Weights of a small mixture-of-experts language model, trained from scratch on English Wikipedia: 7060 steps.
Below are experts of layer 3 (counted from 0) of a mixture-of-experts language model. Rows are named router (the router's row for the expert), down (a neuron's output weights, with its number) and show model dimensions 0-159. Each number is 128 + 24 x the weight over its row's rms, rounded and kept within 0 to 255.
After each expert's rows: "comes before" lists some tokens at least twice as common just after its tokens as in all text. This comes from a sample of Wikipedia text that the model never trained on. Tokens count by the router's weight.

# expert 55
router [125 181 146 163  47 169 135 160 162 133  98 157 116 158 139 136  82 160 122 112 109 116  98 142 142 139 155 165 127 114 169 118 143 135 141 123 119 143 124 108  96 121 127 132 136 127 133 126  97 114 146 106 122 108 129 139 124 178 108 156 132 160 152 143 105  90 128  80 123 161 110 132 129 128 115 108 107 148 124 119 157 132 117 115 160 119 112 137 148 141 114 104 154 132 164 110 142  99  74 109 133 112 105 130 182 164  95 116 135 126 129 122 130 129 125 161 135 137  90 200 122 135 144 154 159 123 149 137 128 141 136  97 130 117 118 132 111 156 152 136 149 130 184 143 164 166 126 139 139 106 169 119 117 128  97  55 134 137 113  95]
down1 [135 122 106 125 153 108 100 120 102  96 106 132 150  83 108 107 100 123 102 129 114 109 125 137 107 110 121  97 113 145  96 111 114 173 135 191 100 129 164 125 141 175 100 104 103 162 118  85 138 127 100 146 105 164  93 125 167 141 123 134 137 168 135 123  92 133 142 119 167 159  97 144 148 149 175 128 131 156 138  98 120 142 152 157 125 147 104 152 120 139 123 130 133 156 169 132 115 151 153 110 142 147 155  91 143  63  82 152 107 159 118 112  84 139 121 153 126 119 110  68 130 106 103 144 116 114 127 136  95 146 136 162 140  94 118 140 106 101 119 118 187 101 137 115 119 145 128 102 124 138 123  78 111 124 164 118 103 113 132  98]
comes before: "| ", ".", "; ", "0 ", "\n", ")"

# expert 19
router [169 151 122  89 113 160 133 146 233 130 139 146  91 154 124 108 146 142  99 120 151 124 133 155 141 102 151 142 176  88 134 116 176  90 192 115 124 185 122 136  83 106 106 116 146 130 137 104 136 128 132 147 122 113 139  93 146 160 130 108 149 151 115 134 122  89 135 117 113 135 110 101 104 136  93 109 101 127 138 103 138 110  94 125 140 103  76 141 112 111 123 116 103 131 153 157  91 131  74 141 151 105 127 136 128 145 101 117 153 170 126 148 121  95 130 158 149 125 119 115 120 149 115 161 152 100 117 130 160 129 141  74 154 119 135 112 135 124  81 170 130 134 136 147 121 111 105 126 136 124 139 144 133 103 144  91 140 117 142 117]
down0 [146 132 131 115 121 109 157 153 113 128 110 111 130 111  80 143 120 128 124 114 114 130 148 138 103 136 124 119 126 127 149 128 118 150  94  87 123 125 114  80 157  99 144 143 146 144 112 134  96 137 154 137 106 134 123 112 145 144 144 120 112 113 117 102 125 153 125  88 108 110 145  84  80  41 118 117 140  96 133 103 102 106 127  94 103 171 160 114  79 140 134 128  99 105 133 126 120 147 129 168 157 147 110 109 110 119 158 148 137 117 123 103 146 158 109 113 169 129  58 122 151 110 103 109 116 116 169  90 146  66 141 105 151 132  99 185 136 117 129  89 158 130  76 115  95 134 131 106 114 130 128 116  86  96 124 158 112 154 152 107]
comes before: ", ", ". ", ".", "ing ", ": ", "y "

# expert 40
router [121 170 152 172 112 176  75 121 188 123 154 155 121 119 131  98 130 142 103 114 143 138 115 140 166 119 186 116 141 109 128 124 139 122 154 134 116 116 132 128 126 111 145 129  96 130 142 154 129  70 142 139 124 161 149 113 100 154 154 127 151 158 113 142 103  98  94 148 147  96 139 136 180 115  91  86 161 121 162 123 140 138 157  79 156 116 124 116 152 120 124 138 150  83 125 141 139 141  94 135 116 118 134  95 124 154  99 126 108  94 154 121  91 127 119 133 111 148 112 151  88 170 107 128 127 133 127 115 161 122 131  82 108 127 109 171 157 154 115 124 132 122 194 118 157 145 119 130 155 114 127 125 119 106 126  66 151 154 128  87]
down1 [123 138 161 141  95 123 153 115 115 109 139 124 137 122 124 143  93 164 140 122 135 140 130 151 130 111 142 118 153 101 141 111  79 138 143  83 110  98  92  96 178 113 161 125 139  99 115 112 175  97 162 131 125 126 126 168 110 134 145 141 152 141 151 115  74 110 165 132 109 108 130  90 112  87  94  89 103 134 117 126 171 146 139 148 166  72 154 142  93 119 163  68 116 103 171  96 158  99 138 134 141  94 131 133 147 157 157 110  89 155 167 128  83 157 119 135 125  66 126 146 104 125 120 112 132 126 131  77 115 130 118 138 176 114 113 134 122 136 129 135 148 143 128 136  96 112 149 121  98 102  98 134 104 151 146 114 124 134 121 137]
comes before: "| ", ",", "0", "°", "000 ", "8"

# expert 13
router [159 182  89 152 111 167 126 108 134  99 145 121 115 153 142 150 114 140 124 124 107 158  95 125 157 142 168 131 156  92 115 105 186  69 185 127 106 127 113  98  91 131  95 129 148 139  84  99 128 123 146 141 132 146 151 119 151 136 151 137 117 152 114 123 154 111  88 115 150  97 144 137 158 137 120 110 179 132 148 142 155 149 102  97 118 140  96 158 150  90 125 103 146  68 124 124 125 124  95 168 132  76 166 142 150 164 100 104 143  91 154 147  93 139 131 131 124 123 117 126 140 122  91 121 118 158 135 147 121 137 102 135 137 118 147 133 115 139 143 132 174 116 132 147 134 104 166 136 148 128 130  92 127  84  94  99 125 139 142  92]
down0 [163 100 112 136  81 165 112 145 124 151  67 116 117 120 163 155 122 118  98 128 150 132 102 150 111 134  99 103 129 133 130 120 119  84 136 138 113 122 140 125 101 104 137 156 131 141 110 122 107  93 132 157 129  64 126 158 127 100  99 176 131  80 104 160 154 143 163  89 143 136 138 112  97 131 124 120  74 149 111 124 107  95  58 112 152  92 108 124 110 148 142 125 129 104 125 145 151 104 102 136 130 120 143 100 115 158 154 124 148 133  87 105 104  94  99 119 136  89 148 123 110 115 155 163 154 119 127  83 124 148 148 139 146 138 145 119 122 112  94 126 109 110 144 192 137 109 131 128 112 152 148 157 121 166 113 161 142 136  75 126]
comes before: "| ", "|", "– ", "(", "and ", "- "

# expert 29
router [166 188 133 189 111 134  74 117 203 102 138 130 106 157 154 189 120 126 105  97 111 122 107 135 145 126 205 138 131 147 111  87 109 125 143 142 149 121 153 145 130 146 124 122 121  92 116 111 118 136 134 105 114  96 123 152 147 119 104 110 130 134 113 164  92 129 128 141 116 146 100 181 148 153  97 126  99 116 112 131 110 100 139 123 148 108 156 158 163 122 102 105 125 134 141 141 141 132 129 155 136 132 142 130 166 132 111 138 101 133 149 127 130 119 148 119  88 123 146 128 114 135  63 101 141 112  94 104 112 119  86 103 149 162 117 139 140 138 130 140 188 115 114 122 122 127 184 120 148 111 157 120 129 143 118  86 122 171 133 133]
down4 [149 123  76 179 165 114  86 117 142 103 125 117 100 166 108 106 150 108 131 161 115  65 112 112 107 126 164 119 123 119 110 128 123 128 101  83 120 173 113 112 104 146 125 112 136 120  82 174  98 155 105 114  76 110 158 106 141 129 110 112 116 131 139  75 139 120 165 152 123 101 160 100 148 105 142 142 101 118 118 159  87 136 151 128  99 146 129 134  81  86 106 147 162 112 132 129 123 136 127 119 139 102  86 146 114 118 152 163 142 129 135 129 142 173 129 136 163 125 116 161 117 108 193  94 141 144 152 157 112 137 127 133 158 136 133 114 109 120 121 123 171  77 156 153 138 137 124 114 116 128 149 129  89 111 147 112 101 147 116 147]
comes before: "- ", "% ", "ly ", "-", "%", "est "

# expert 30
router [111 143 123 144 115 211  88 138 202 117 142 140 110 170 148 139 119 151 154  59 116 131 162 127 187 113 169 114 159 153 139  99 134 102 128 137 129 106 152 123  96  97  87 155 126 155 126 139 117 101 144 136 116 158 119 112 128 164 145 128 127 112 112 112 113 126 131 133 123 120 104 150 160 139 148 153 149  95 160 147 140 109 129 107 116 124 132 170 116 113 122 113 131 160 175 156 109 125 124 161 166 149 110 141 121 183 108 148 156 133 121 134  99 101 156 106 166 120 125 140 108 151 144 140 125 116 147 152 137 134 129 143 139 109 131 126 152 163 145 181 152 145 157 142 132 122 100 124 158 136 122  91 111 133 102  81 116  89  97 111]
down0 [106 103  65 129 134 135 120 140 154 124 136 137  99 138 119 124 176 135 134 107 115 107 126 122 145 128 114 107 127 120 100  90  98 162 114 126 166 127 128 146 157 146 157 109  98 154  98  98 118 122 140  86 104 143 153  87 149 124 147 132 141 141 134 161 192 163 119 130 140  68 117 140 145 158 105 153 112 124 131 108 109 153 128 151 152  96  94 125 172 130 109 119 137 103 118  96 153  98 177 109 128 107 104 128 133 160  88 108 154 113 111 124  96 151 121  95 146  91  96 130 127 133 158 133 132 109 112  84 164 108 153 137 136 116 175 140 141 180  94 144 129 158 102 137  88 112 125 154 164  97 110 150 100 129 109 111  96  79 148 129]
comes before: "\n", ", ", ". ", "\n\n", ": ", "."

# expert 62
router [117 184 110 155  97 157  78 103 136 115 166 113  64  96 182 132 142 138  70 124 129 127 127 152 127 143 140 135 159 128  99 134 147  96 108 119  76 125 132 149  83 111  79 103 127 157 103 118 128 115 117 147 124  90 167 153 108 106 131 155 158 104 112 143 101 109 111 148 135  84 100 118 194 124 106 146 148 110 148 101 128 140  73 122 111 105 130 133 161 118 128 154  95 101 123 158 117 120 130 161  96 112 112 135 171 111 144 109 133 134 120 173 126 132 137 116 117 111 156 146 124 136 123 156 134 163 128 105 101 124 117 125 116 126 116 156 126 142 177 118 122 144 123 173 149 137 150 131 116 153  83 119 106 125  88 107 137 115 139 114]
down6 [123 123  96 121 102 105 142 170 157 112 116 144 104 121 138 118 145 170 146 128  96 134 127  90 135 131 151  83 125 182 106 144  91 103 113 193 147 160  97 164 127 129 105 103  95 150 127 128 138 164 152 115 134 104 133 123 161 107 132 155 150 120 111 134 150 151  71 128 117 114 132 152 155 132 169 119 126 161 135 120 159 155 113 111 155 139 134 127 149 156 143 134 119 125 146 156 135  87 120 170  74 106 110 141 121 117 144 100 114 109 143 146 103 134 129 142 139 185 119  37 138 110  69 131 143 110 124 156 129 144 131 137 125 107 160 120 109 138 101 137 105 149 109 161 130 149 122 125 131 144 135 119  84  92 136 148 180 125 140 112]
comes before: "\n\n", "and ", "(", "is ", "pite ", "ir "

# expert 23
router [121 171  78 141  95 115 123 134 141  90 125 116  63 124 116 141 143 185  80 150 138 122 141 110 128 134 186 131 150 142 128 106 202  98 127 121 154 132 175 120  95 127 153 114 101 161  99 114 123 133 113 129 151 155 120 123 109 118 124 138 170 155 118  99 134 152 119 140 111 143 127 110 170 142  92  94 107 111 113 117 111 123 139  93 162 115  78 135 156 106 117 107 122 130 137 111  95 135 139 136 121  90 120 131  96 115 101 149 110 146 192  92  89 120 130 116 139 116 116 185 110 111 109  91 131 128 120 123 142 109 128 138 123 118 132 119 157 111 143 119 126 118 161 154 132 152 123 147 112 111 199 102 111  91 128 107 145 130 140 100]
down7 [114 112 132 104 153  81 135 130 130 115 156 194 177 130 146  51 167 127 128 156 148 114 122 155 136 127 125 115 120 100 146 123 130 179 108 104 175 113 141  90 157 115 173 117 125  98 126 137 118 128 115 150 134 137 172 144 177 131 147 130 123 129 107  89 107 130 105  98 151 145 112 112 115 118 116 102 146 163  98  71 132 134 118 159 150 152 142 146 135 105 108 156 164 115 116 138 104 148 134 103 121 120  94 103 137 123 144 109 121 105 145 101 137 124 114 129 129 149 140 107 117 154 146 131  93 145 127 125 138 167 152 146  83 131 154 110 143 113 103  78  70 101  58 104 136 121 146 102 146  82 124 132 131 139 132 120 117 124 113 101]
comes before: "s ", "t ", "Represent", "F", "L", "\n  "

# expert 37
router [154 166 127 164 114 174 101 110 165  98 151 157  76 132 147 142 105 134 144 134 128 144  90 117 189 162 189 124 150  97 109 141 137  93 142 130 122 141 140 126 104 127 123 124 116 126 111 109 150  81 161 139 131 148 143 113 142 149 126 100 139 147 127 123 122 130  90 138 128 110 139 130 170 137  71 103 168  93 151 161 131 140 142 139 115 159 110 135 141  86  94 104 158  63 133 161  96 116 125 149 141  90 134 116 117 165 104 160 146 132 145 118 120 122 150 130 100 134 101 143 113 140 134  98 151 160 127 108 118 135 117 127 116 108 149 127 150 122 116 157 171 132 171 161 155 146 115 172 132 107 113 119 127  69 107 113 128 143 157  93]
down1 [130 133 141 152 158 110 113 137 124 141  77 167 184 116 130 119 159 110  76 122 160 138 164 161 185 190 114 121 100 121 127 166 108 130 115 140 141 126 123 149 136 116 123 124 102 108 138  78 116 110 139 128 101 173  71 127 119 125 101 132 106 131 142 131 164 105 126  92 135 106 113  89 149 114  98  93 124 124  93 117 136  96 138 125 122 128 156 113 117  97 178 128 128 120 125 145 161 118  97 156 137 140 125 109 138 142 172 119 157 157 110 110  98 162 153 112 131 133 118 111 134 170 168 110 107 113 151 109 136 152 143 132 136 113 122 132 128 107  95 108  68  89 143 106 120 133  82 162 170 104 141 115 119 115 100 136 157 140  94 104]
comes before: "\n\n", ", ", "–", "\n", ")", ") "

# expert 15
router [165 137  73 138 141 156 128  86 165 105 144 111  95 126 136 132 143 126 107 120 125 111 127 125 141 119 139 154 139 129 110  86 155 145 154 107  82 124 169 126  73  99 144 142 162 136 143 139 140  80 120 128 129  90 105 122 121 145 149 151 131 127 124 124 145 103 124 108 172 170 120 132 208  72  52 137 147 125 118 140 153  94  99  97 130 142  74 127 128 140 104 146 136 104 143 140 136 143 129 133 134 144 131 151 158 123 100 159 108 134 106 168 111 119 118 135 134 163 124 161 145 129 129  93 112 109 133  98 107 112 136 116 142 137 127 135 106 174 128 128 147 144  91 148 127  83 136 123 151 105 135  52 123 114 134 142 115 125  94 132]
down2 [123 124 138  68 151 112 106  97  97 109 151 113 152 156 116 127 142 112 123  48 116 117 135 111 165 103 117 157 115 135 165 150 116 145 120 158 124 143 122 102 131  94 158 129  90 101 126 145 154 108 115 147 134  86 130 140 131  98 169 132 181 147 124 108 175 104 133 127 117 165 123 109 141 103 121  98 117 142 139 144 148  86 127 104 117 150 115 132 134 161 125 136 104 131 173 100  84 134 135 148 153 129 150  75  96 145 148 119 108 106 143  94 170  59 131 141 138 120  80 144 111 180 148  91 155 118 148 145 149 130 130 159 131 102 105 155 113 147 127 124 152 136  94 148 119 118 150 148 159 125 140 100  93 145 124 163 142 116 133 124]
comes before: "the ", "a ", "he ", "as ", "to ", "that "

# expert 36
router [156 161  98 170 107 141 115 170 118  84 162 150 114 115 168 139 158 150  93 101  98 128  83 174 144 138 124 168 108 132 149  90 158  89 181 119 143 148 124  86 115 140 145 118 170 167 136 103 153  89 133 112 135 103 128 131 120 159 111 114 124 108 129 133 121 104 112 127  91  90 125 112 150 119 115 136 152 127 175 169 104 127 109  96 137 121 151 120 163 119 121 106 166 147 132 156 162 117 100 167  99 143 128 141 164 116 114 115  86 125 137 129  92 108 121 146  69 129 180 140 132 142  97 155 145 126 160 134 124 161 125 111 129 151 120 135 132 164 125 141 113 109 173 141 166 110 135 141 153 130 143 120 143 118  94  99 138 143  99 128]
down0 [ 82 174 103 134 164 160 113  98 140 106 161  94 139 139 144 188 121 140 146 138 110 120 141 134 138 172 185 119 105 105 135 121 104 120 148 182 108 122 127 154  84 110 154 133 135 129 115 178 132 113 124 117 106  64 147 114  88 120 140 125  96 133  84 118 120 140 123 135 132  95 100 191 140 116 148 183 129 134 117  99 115 111 161  99 123 156 130 114 116 112 121 125 119 153 148 136  91 119 161 158 115 180  98 115 121  99 139 137 108 115 147 119 145 105 133 167 165 146 132 135 100 145 118 142  84 162 146 121 125 133 122 117 137 145 123  97 157 167 141 123 142 128 114 136 152  70  91 168 142 129 111 107 126 145 123 132 150 147 145 124]
comes before: "of ", "in ", "and ", "(", "was ", "for "

# expert 14
router [131 195  86 146  86 145 112 104 124 110 124 165  89 126 135 133 142 145 144 120 126 128 141 153 139 132 127 123 124  94 127 104 173  89 114 125 107 153 118 117 126  92 147 165 154 132 119 123 133 114 133 106 108  74 140 129 103 145  91 125 140 139 129 108 121 125 135  84 129 142 123 148 172  67  57 109 130 108 141 140 156 156 118 139 155 133 151 111 146 117 136 115 142 128 127 170 169 114 150 172 173 139 125 152 148 123 115 162 131 111 134 161 108 147 118 168 142 130 121 150 110 125 133 131 139 148 130 122 114 121  99 123 175 113 119 148 172 165 112 120 149 141  93 115 124 117 102 174  85 132 131 117  87 153 138 175 118  95 109  61]
down0 [ 90 136 134 138 152 150 151  65 115 124 119 143 126 149 148 139 125 112 131 191 149 116 103 116 111 164 125 156 177  99 115 107 143 130 119 144 108 134 151 118 127 159 149  88 108 140 109 146  94 112 118  80 118 100 145 100 154 153 120 151 107 140  85 115 160 116 165 127 148 133  78  83 127 151 141 121 142 138 118 157 105 120 103 138  90  94 167 178  94 169 141 116 124 111 106 110 128 149  96 114 129 127 159 141 128 126 101 165 135 112 155 119 128 157 142  89 114 178 149 120 130 149 128 155  97 145 100 121  87 103 119 143 147 122 149 112  97 102 157 164 162 137 126 181 121 118 123 113 127 145 115 104 143 152 159 106 140  94  80 124]
comes before: "a ", "been ", "not ", "the ", "be ", "also "

# expert 51
router [ 99 191  47 130 145 154 120 121 125 140  95 125  86  99 164 117 120 144 119 116 131 151 152 113 163 147 194 106 149 128 136 124 125 112 142 139  99 176 151  93  68 113 123 111 131 139 103 118 143 110 121 122 144 148 130 123 119 132 137 143 154 101 149 140 115 131 125 138 153 115 112 115 196 145 117 151 167 146 104 127 100 126 130 127 121 120 111  99 136 101 147 113 106 167 143 136 130 150 128 147 142 117 108 158 126 121  90 115 144 143 134 140 108  99 122 151 100 145 102 114 134 150  58 128 127 147 150 120 145 131 108  80 120 127 123 114 127 128 114 151 180 137 158 166 169 123 127 188 161 150 125 123  95  87 128 171 128 142 145 144]
down0 [123 128 115 154 164 106 163 122  90 147 128 116 123 133 132 123 142 125 135 134 119 131 131 140 150 128 116 127 114 178  85 195  75 108 125  91 148 143  85 134 151 130 161 130 115 147 145 122 123 178 124 137 149 182 143 123 122 122 163 146  98  96 104 127 128 114 122 122 131 130 170 156 109 129 117 113 142 151 106 122 136 150 148 106  88 138  77  83 177 168 151 112 148 107 151 115 145 128 124 105 153 130 108 100 127 107 125 103 124 107 155 175 122 151 109 196 142 163 137 126 103 109 125 142 145 161 122 118 142 153 142  98  72 128 121 105 143 112 154 122 111 119  99 120 116 123 150 184 158 115 126 139  75  88 124 162 150  93 146 124]
comes before: "and ", "which ", "but ", "who ", "the ", "including "

# expert 8
router [150 184 146 158  68 144 130 104 158 124 136 168 125 143 120 107  78 175 130 127 124 123 100 135 150 111 148 165 152 144 129 111 120  87 141 137 100 132 115 151  89 109 131 162 141 130 108 134 139 135 138 156 139 155 157 109 116  99 119 164 138 114 152 129  99 121  60 123 119 150 119 169 122 146 117 108 121 131  98 109 151  82 139 104 123  91  68 122 130 100 106 128 122 142 107 135  85 123 156 145 138  86  79 174 105 149 121 154 150 103 173 129 101 126 117 138 111 134  93 135 130 114 144 140 121 126 152 103  87 151 132 107 142 131 136 153 182 138 104 149 182 111 150 110 100 128 151 128 136  75 133 112 126 134 124  95 156 130 137 120]
down6 [143 110 100 139 117  95 135 132 148 139 118 136 134  81 132 109 104 123 156 124 124 112 112 155 124 140 128 114 114  78 141 128 140 124 122 179 127 130 131 134 106 126 161 127 136 125 126 124 115 142 128 108 137 100 113 182  82  98 115 109 110  92 149 115 143 126  83 144 169 109 119 173 117 106  91 144 108 144 140 120 119 132 114 146 200 134 110 141 107  96  95 106 139 153 146 119 179 134 110  94 143 134 156 114 113 149 147 116 120 144 139 118  92 121 107 116 126 154 120 101 135 132 150 101 131 136 125  48 125 154 121 143 178 124 100 111 136 142  76  76 170 121 135 126 135 132 123  91 125  98  76 139 101 123 134 130  66  74  85 118]
comes before: ", ", "\n", "o ", " ", "a", "z "

# expert 61
router [143 179 125 141  24 153 139 114 175 136 106 142 118 158 138 104 134 185 134 105 173 120 152 118 135 124 134 165 164 153 148 107 146 123 163 136 122 119  85 129  92 137 120 136 122 115 154 130 165  82 137 114  96 116 174 147 140 134 150 128 137 151  96 133  99 106 128 163 151 120  90 121 173 121 100 106 137 131 151  79 117  96 146 136 158 117 111 131 119 121 143 102 126 104 133 123  92 123 132 195 119 115 122 126 161 131 123 123 130 120 124 170 115  98 111 142 111 146 139 160 142 121 135 135 113 137 102  87 130 138 143 118 131 101 121 125 157 163 138 140 145 135 169 145 120 163 167 118 132 138 151 124 101 121  76 120 107 169 124 122]
down1 [148 112 138 122 129 100  95 112 141 122 140 140 136 133 141 174 107 135 147 132 128 121 114 173 102 123  97 114 101 143  98 144 140 127 107 155 124 155 108 148 161 131 101 128  88 128 169 180 139 114 124 130  81 164 155 130 145  97 141 110 118 122 131 122 111 197 153 131 138 140 145 150 124 128 100 140  73 143 135 134 122 127 123  97 146 124 144 158 104 144 127 129 124 128 147 157 104 137 132  87 137 132 136  85 171 133 147 108 145 100 122 137 118 130 103 173 136 154 150 156 161 150 114 181 103 124 152 117 108 147 172  52 131 102 153 142 163  67 118 134  82 161 146 137 115 123 174 131 130 136 138 157 128 124  74 111 154 172 127 128]
comes before: "| ", ". ", "\n", ":", "|", "–"

# expert 3
router [102 178 106 130 119 168  99 119 150  96 149 153  80 135 125 127 141 225 119 107 110  99 106 138 142 112 107 153 180 103 116 138 125 125 133 111 112 116 144 105 113  99 119 153 122 129 138 108 147 116 132 117 145 135 111 104 134 101 125 124 114 113 115 151 110 127 116  96 122 167 152 135 153 148 136 110 151 108 152  97 108 165 135 111 156 126 102 138 116 113 108 152 118  79 120  94 115 149 123 173 119 144 109 147 131 142  65 118 156 113 172 119  99 148 102 158  95 120 133 201 113 123 131 111 125 122 118 125 132 129 118 139 116 160 137 163 173 173 124 147 156 150 193 148 132 134 131 159 144 121 156 108 129  83 144 120 110 147 145 112]
down1 [138 159  80 109  82 128 125  82 133 130 124 142 109 142 139 159 146 134 129 186 123 136 103 155 128 164 127 134 116 113 140 100 134 201 155  93 117 111  98 108 114  93 128 106  89 120  78 157 122 142 139 144 138 120 112  68  97 111 143 161  95 103  90 117 117 146 139 128 124 117 118 142 109 151 131 140  66 120 104 131 161 136 147 129 126 168 157 113 107  81 126  90 158 118 150 118 157 128 149 136 152 122 143  95 149  99 162 128 148 157 128 122 134 153 118 120 148 111 127 121 138 186 148 137 122 123 150 115 107 133 156 128 126 102 150 163 150 101 164 134 126 174 102  88 119 117 108  76 139 146  88 151 117 128 126 107 120 157 103 130]
comes before: "| ", "(", "and ", "was ", "=", "K"

# expert 43
router [151 175  86 188 119 167 127 116 136 111 130 125  96 110 134 145 150 148 130 138 129  96 122 137  98 114 146 129 122  79 131 110 164 136 117 115 141 139 112 118 113 172 155 119 163 125  93 107 111  49 116 109 102 110 151 143 136 154 124 130 140 120 128 134  88 121 102 100  82 135 127 133 191  87 107 142 128 147 153 119 171  87 152 160 160 120 103 123 130 116 105 115 126 139 179 118 124 172 125 124 141 137 110 115  75 135 137 137 136 145 130 120 109  83 119 117 160 147 121 170 136 155  94 121 134 157 107 115  78 122  73 116 119 119 110 153 129 139 132 143 184 126 115 154 156  98 144 151 120 131 137 102 140 144 142  99 121 164 130 143]
down6 [141 110 116 108 209 126 147 136  34 125 122 124 147 136 145 110 137 120 154 105 123  99 117 118  88 129 119 144 142 142 149 145 123 121 107 133 105  81 128 114 139 113 149 122 119 158 147 119 111 108  80 107 145 126 153  98 116  89 153 176 116 135 148  94 126 106 104 142 135 129 121 140  85 101 190 135 129 143 102 111 165 140 115 100 143 129 119 106 153 108 142 108 143 108 140 103 127 150 153 118 115 102 145 155 151 159 117  92 187 124 110 107 128 145 133 135 160 124 136 108 118 111 101 122 123 136 122 122 140 107 103 165 111 121  46 102  98 120 136  86 129 123 118  97 141 147 119 132 139 139 182 141 136 151 130  97 114  87 107 108]
comes before: "the ", "a ", "his ", "their ", "this ", "its "

# expert 60
router [120 186 139 136  65 176 105 119 141  90 106 139 107 135 179 154 135 119 142 142 152  97  88  98 160  82 142 122 146 135 132 110 188 113 101 115 101 118 134 142 110  79 140 122 126 135  99 143 115 101 130 110 135 134 127 136  91 111 111 141 135 136 123 120 112 130 137 144 127 131 130 140 144 115 113 146 131 123 150 137 127  85 119 128 121 107 135 159 150 118 136 170 170 107 143 116 126 144 133 176 134 135  93 145 150 129  80 142 128 180 147 136 104 125 106 149 129 107 167 101 117 127 110 152 144 195 154 149 111 145 140 100 149 102 137 136 143 125 127 164 167 127 136 118 118 107 111 159 123 119 180 125 145  75  66  86 171 124 139 110]
down0 [132 122 118 174 132 146 142 110 118 125 139 134 115 147  88 110 173 125 149 150 132 126 124 125 146 113 116 135 128 103 103 182 145 103 135 122 139 140 155 129 128 126  77 112 133 148  78 124 110  89 178 120 127 120 123 113 116 124  64 138 139 116 111 123 131 142  94 133 113 133 166 150 143  89 126 129 161  80 140 135 134 126 161  98 133 133 143  84 115  84 119 123 146 105 109 167 101 151 127 155 140 163 148 142 114  70  91  96 110  97 129 170  91 106 118 152 162 128 157 157 181 107 115 104 126 129  70 145  84 128 150 115 106 129  95 126 139 152 126 132 133 155  92 158 143 147  97 126 137 119 110 152 180 161 119 177 143 143 129 131]
comes before: "| ", "|---|---|---|---", "|---|---|---|---|", "|---|---|---|", " ", "|---|---|---|---|---|"

# expert 9
router [128 191 125 126  91 151 105 132 179 109 165 152 110 143 110  83 101 142 135 156 109 107 165 150 131  83 153 144 133 108 116 130 160 119 103 132 105 132 134 107  93  81 117 134 120 146 119 105 124 120 134 118 138 108 137 136 118 159 108 115  98 117  94 139  98  78  70 144 170 110 132 110 128 159 111 119 107 147 143  88 140 151 132 117 178 160 141  92 154 134 118 130 129 126 132 116 125 125  99 149 148 127  88 184 112 128  96 104 172 120 132 126 149 142 145 174 123  89 119 148 111 126 117  94 124 122 129 135 141 118 150 110 124 134 132 111 164 127 137 125 166 117 151 182 128 168 127 162 127 128 112 119 124 100 109  64 103 168 141  83]
down0 [130 140 100 127 138 129 155 103 124 135 138 128  73 183 150  86 146 133  95 118 123 136  94 159 131 134 135 171 122 147 108 190  99 104 120 151 111 121 120 141 119 104 118 149 120  83 113  46  90 134 142 132 151 129 148 126 114 149 152 163 151  89  97  97 172 132 137 122 114 121 120 115 133 133 133 133 120 181 125 153  94 116 131  97 124  83 120  99 117 116 114 138 117 111 159 127 117  99 123 121 127  67 136 117 151 178 125 149 116  65 120 129 154 146 118 108 111 152 125 134 126 153 123 164  99 148 181 124 133 106 176  82 108 130  97 116 139 121 133 156 143 104 132 119  99  96 143 136 136 111 145 150 143  90 149 112 129 115 116 142]
comes before: ", ", "- ", ". ", "a", "'", ": "

# expert 45
router [126 156  94 110  79 150  82 131 112  89 136 161  85 133 129 153 158 170 104 103 110 144 135 112 163 126 144 148 144 106 123 108 133  81 167 136 118 132 111 147 141 113 146 114 123 120 130 125 116  92 142 124 145 124 109 133 146 111 124 149 165 132 127 137 155  95  83  99 109 121 138 137 181 146 117 134 156 111 111 137 116 111 125 129  88 100 153 111 129 116 100 106 143 119 137 173 139 154 140 210 123 102  95 187 158 118  88 132 127 104 113 133  77 140 106 155 146 121 119 151 141 139  85 142 127  97 148  94 137 150 105 141 147 125 118 128 118 183 145 126 116 136 189 147 174 138 105 143 129 151 157 110 144 111  95 110 129 161 122 115]
down9 [126 122 159 142 109 151 166 159 129 140 123 140 140 114 138  99  94 131 115 133 135 153 151 104 119 103 118 146 124 133 109 160 108 142 118  91 124 118 140  85 142 155 178 170 148 146 111 137 119 120 125 131 118 123  97 125  99  99 150 170 113 131 133 144 135  93 118 157  90 138 101 112 164 109 164 154 145 123 123 106 126 108 148 171 122 108 129 100 175  94 182 107  89 135 128 155 129 138 109 155 123 135 165 129 134 187 122 116 128 129  89 180 161 108 156  99  71  91 109 129 147 115 108 141 121 137 152  91 125  93 103 116 155 148 171 108 177 144 137 164 151 118 122 112 147 127 145  72 110 149 108 127 135 130 153  72 107 110 112 129]
comes before: "of ", "was ", "is ", "and ", "in ", "for "

# expert 31
router [149 172 103 172 109 185 124 128 128  90 136 119  70 145 135 105 138 140 113 103 153  96 138 145  93 151 116 116 103 106 146  75 166  81 142 143  96 108 159  98 100 140 137 146 166 139 120  82 149 100 139 107 139 121 162 143 134 177 128 116 144  97 118  89 116 101 137 114 145 118 100 148  99 157 109 113 124 105 137 152 103 115 139  97 105 102 122 134 115 102 119 118 170 136 128 147 146 135 101 171 127 154 107 153 144 139 104 127 161 126 150 117  81 111 139 152 105 127 153 167 122 145 147 154 110 118 141 107 117 115 110 112 118 149 126 107 122 129 133 136 164  85 147 156 166 124 133 135 150 150 152 107 101  70  71 155 155 113 116 130]
down0 [174 156  87 171 103 120 165  79 168  95 104 140 143 125  95 158 153 159 105 142 140 180 169 116 105 153 130 125 110 129 103 119 123 106 154 127 123 149 149  96 140 173 118 135 133 127 119 149 157 139 120  89 129 124  91 136 109 148 157 129 146 141 149 121 101  83 158 147 144 139 149 105 112 131 116 156 165 120 151 140 118 137 133  82 124 124 108 121 126 164 141 143 136 147 133  97 160 157 108 140 155 135 169 109 106 113 125 183 135 127  98 138 153 114 123 121 113 144 108 179 117  65 156 139  87 154  87 137  85 132 139  68 124 149 121 129  93  89 130 127 126 124 134 104 126 104 132 142 109 115 151 162  89 114 124 148 107 147 128 147]
comes before: "of ", "and ", "in ", "were ", "are ", "to "